{
  "init_std_router": 0.0073,
  "vocab_size": 8192,
  "norm_eps": 1e-06,
  "tie_word_embeddings": false,
  "batch_tokens": 65536,
  "max_seq_len": 512,
  "train_tokens": 762400000
}
Below are experts of layer 7 (counted from 0) of a mixture-of-experts language model. Rows are named up (a neuron's input weights, with its number) and show model dimensions 80-159. Each number is 200 + 30 x the weight over its row's rms, rounded and kept within 0 to 999.
Before each expert's rows: a language model's description of what the expert responds to. This comes from a sample of Wikipedia text that the model never trained on.

# expert 54
What it handles: Numbers, dashes and country codes in sports results tables, such as the dash in set scores 6–1, 3–6, and GER, ITA.
up0,181,186,214,248,213,189,212,214,148,211,199,175,247,244,214,190,184,181,206,196,196,190,185,203,192,211,187,193,200,179,239,289,196,238,203,223,243,257,247,228,195,190,216,184,208,195,204,232,217,189,179,239,228,195,162,156,252,174,184,187,221,167,127,190,155,180,168,233,230,223,229,202,178,229,113,178,223,192,228,138

# expert 42
What it handles: Tokens right after personal names in music credits, reviews and cast lists, such as – engineer, of Stereogum, first names like Rick.
up0,219,216,187,181,167,137,150,226,207,181,230,177,215,199,219,211,192,180,226,175,180,262,224,207,226,238,212,189,201,217,230,178,259,265,217,190,254,241,245,190,233,239,157,213,213,241,217,184,193,181,208,223,199,268,200,243,187,237,240,175,156,135,220,213,242,227,222,229,245,194,228,204,228,190,259,176,148,226,141,200

# expert 61
What it handles: Pipe separators and semicolons between cells in sports and statistics tables, mostly after a score or number, such as 2–1 |.
up0,174,206,200,180,231,218,253,214,192,242,215,252,219,200,221,196,209,255,201,278,142,191,188,178,175,181,186,193,181,221,172,257,208,198,246,176,189,217,208,209,184,224,158,212,254,217,205,209,195,209,219,231,227,168,177,161,221,214,181,219,161,219,247,234,257,145,170,154,196,200,219,237,256,223,273,188,128,276,252,220

# expert 21
What it handles: Opening pieces of long Latinate words that continue with -ation or -ated, such as inter, con, ex, pre, dep, expl.
up0,233,186,184,212,221,222,257,206,201,212,168,189,150,233,163,141,203,217,197,235,210,208,164,199,189,214,236,168,189,213,164,145,242,162,174,203,175,190,146,200,166,197,163,191,158,210,224,178,215,210,171,234,223,205,203,206,170,179,151,193,200,194,168,206,247,227,198,182,184,259,199,232,201,223,167,190,156,169,255,148

# expert 52
What it handles: Syllables inside Indian, Japanese and other Asian transliterated names, such as Singh, Bharatiya, Nandamuri, Shibuya.
up0,167,175,219,195,190,244,218,219,186,191,212,220,221,195,194,145,222,147,226,198,212,209,187,195,224,229,170,229,232,189,198,221,208,221,182,122,190,179,186,179,236,186,201,194,192,228,196,198,204,174,254,187,253,193,199,213,189,194,204,172,192,191,182,277,195,208,216,238,210,233,172,271,144,167,191,164,193,225,183,221

# expert 35
What it handles: Line-start hyphens in bibliographies and name lists, table pipes, colons and brackets that open a new item or entry.
up0,248,192,216,165,202,208,215,200,199,216,212,173,145,243,142,197,187,184,250,212,234,221,161,216,199,211,159,235,189,219,175,160,179,179,232,232,221,227,173,213,202,215,199,207,187,185,168,203,243,193,187,137,185,161,231,175,223,215,193,254,241,228,206,165,191,165,142,194,153,215,139,197,160,209,162,192,191,276,163,207

# expert 15
What it handles: Digits, dashes and team or sponsor names in sports result tables and standings, such as 2–3, Milwaukee, Chevrolet, Racing.
up0,208,213,229,153,249,247,215,225,194,220,235,202,159,176,175,203,205,226,181,220,194,222,217,189,158,241,217,217,197,177,204,200,194,216,246,230,208,208,251,232,259,225,244,201,208,226,230,207,209,212,221,168,265,152,158,164,213,181,257,162,196,172,152,202,234,203,161,264,215,191,203,230,215,233,169,246,202,194,189,214

# expert 16
What it handles: Nouns or their first pieces after the, often followed by of, naming places, areas and parts, such as town, coast, side, possession.
up0,178,175,171,208,185,164,210,203,155,206,231,200,239,157,186,217,192,206,214,211,212,236,226,156,149,224,248,234,265,182,169,203,211,228,254,218,201,191,157,216,169,237,183,225,255,210,215,233,174,243,230,177,156,215,222,185,223,195,234,175,240,203,203,197,175,180,179,226,231,180,193,164,192,165,238,230,142,177,192,165

# expert 62
What it handles: Middle syllables of technical, scientific and mechanical words, e.g. p-um-ps, st-im-ulation, cont-am-ination, and stems like engine, electric, bus.
up0,178,207,224,192,178,271,202,208,195,180,198,199,193,197,215,227,239,200,208,165,191,189,182,229,144,200,204,252,252,220,171,259,188,265,234,166,196,186,226,255,214,176,220,238,223,167,158,246,238,179,206,182,204,210,248,183,206,180,151,170,148,178,208,228,190,176,209,206,205,175,224,211,215,176,172,193,209,181,220,212

# expert 32
What it handles: Verb stems cut before an -ing, -ed or -ated ending, mid-sentence, e.g. develop, reduc(ing), contribut(ing), indic, particip.
up0,172,205,225,192,233,188,182,212,227,222,214,189,209,193,181,236,219,218,202,206,267,187,217,263,154,216,203,225,198,220,230,169,174,223,244,212,161,184,234,170,177,203,142,183,191,160,239,129,227,231,173,216,240,214,174,194,207,182,216,130,194,203,238,198,217,157,168,249,210,216,189,176,246,200,227,265,202,253,227,164

# expert 28
What it handles: Line breaks, dashes, pipes and bullets that start rows of tables or infobox lists, such as a dash before Country or Dissolved.
up0,198,199,149,186,148,220,171,186,191,181,176,190,226,207,217,164,201,199,229,253,215,238,195,227,201,183,160,243,195,214,177,213,234,219,207,208,183,180,174,211,197,220,241,203,185,239,164,174,206,201,188,199,216,193,224,190,211,214,199,142,234,184,286,203,233,202,160,205,247,202,220,205,203,230,195,124,184,263,192,158

# expert 2
What it handles: Words and word pieces inside proper names of places, churches and institutions, often after St., New, the, e.g. Lake, Valley, St. Thomas, Santa.
up0,211,255,182,225,196,208,205,189,202,147,216,207,208,214,170,248,187,219,167,213,199,178,261,181,190,245,250,222,160,160,262,186,199,205,242,180,213,151,207,227,173,196,162,204,174,159,212,163,208,227,218,229,173,194,239,202,206,179,205,235,232,210,183,236,242,127,199,251,209,209,181,219,176,208,232,204,257,201,184,160

# expert 47
What it handles: Pipe separators, line breaks and small numbers in the cells of sports rosters, election results and ranking tables.
up0,223,194,167,173,231,197,194,208,243,204,211,181,170,221,196,249,225,180,216,197,235,230,223,151,165,193,225,203,212,249,247,224,181,191,244,202,194,189,210,211,198,238,206,223,229,217,204,255,192,184,179,196,176,206,140,183,167,218,231,155,194,236,206,200,263,234,227,174,205,238,200,201,241,162,188,175,180,196,235,219

# expert 49
What it handles: Word pieces inside foreign personal names and place names, often after an initial capital, such as von, Kr-uty-kh, Pav-lovich, Sel-angor.
up0,202,211,197,227,184,250,223,208,195,209,185,260,191,252,219,212,239,264,239,189,196,213,223,201,197,172,195,193,154,211,146,177,177,207,221,250,218,160,207,146,212,163,203,181,192,191,172,192,194,215,182,179,168,155,193,199,228,174,217,216,224,235,163,198,157,173,220,178,210,237,199,211,220,178,155,190,162,184,195,178

# expert 24
What it handles: Word pieces completing people's names, especially surname endings in tables and lineups, such as Martine-z, Danchen-ko, Chamberl-ain.
up0,188,165,218,190,204,178,201,148,242,169,212,226,169,191,196,204,213,212,196,191,203,239,214,208,218,199,240,216,172,206,200,181,161,226,179,199,179,152,184,148,241,148,167,199,214,221,197,203,188,228,212,213,259,172,214,183,175,254,221,239,235,189,245,187,193,199,186,226,213,144,179,158,121,183,152,190,237,191,197,279

# expert 11
What it handles: Digits and pieces inside chemical formulas, SMILES, ISBNs and data tables, plus Latin taxon endings such as -idae, -ensis, -atus, and unit symbols.
up0,161,211,206,190,210,184,188,238,214,214,190,172,200,217,210,236,223,247,205,210,217,196,205,232,152,201,234,187,168,170,217,238,173,244,157,183,252,164,186,252,201,177,194,199,211,215,204,234,163,232,170,182,246,209,232,228,206,191,220,179,219,244,186,217,258,180,197,178,220,199,266,194,213,202,166,186,196,243,175,184

# expert 26
What it handles: Hyphens and en dashes in compounds, ranges, scores and ISBNs, plus century and year digits, e.g. 17th-century, mid-19th, 197.
up0,234,175,218,200,210,215,136,209,169,221,184,201,143,154,195,202,181,188,175,182,144,205,158,208,186,218,222,217,214,161,234,207,187,223,194,175,141,145,234,177,253,192,186,179,261,141,181,199,204,208,202,219,246,201,165,209,164,301,176,170,165,219,190,208,210,153,193,260,204,178,140,199,144,219,177,202,199,205,215,120

# expert 44
What it handles: Inner syllables of non-English personal and place names, often Slavic, Spanish or Greek, e.g. Larissa, Casablanca, Aleksandrov, š, č.
up0,242,275,211,227,235,186,179,189,203,183,178,193,161,169,206,189,190,210,223,185,204,196,199,147,217,223,241,201,190,205,173,201,183,260,248,195,186,217,216,162,188,208,175,214,210,254,177,199,263,194,188,182,218,207,177,228,221,283,216,227,158,197,209,183,201,184,186,172,218,200,217,225,196,121,262,186,231,202,278,206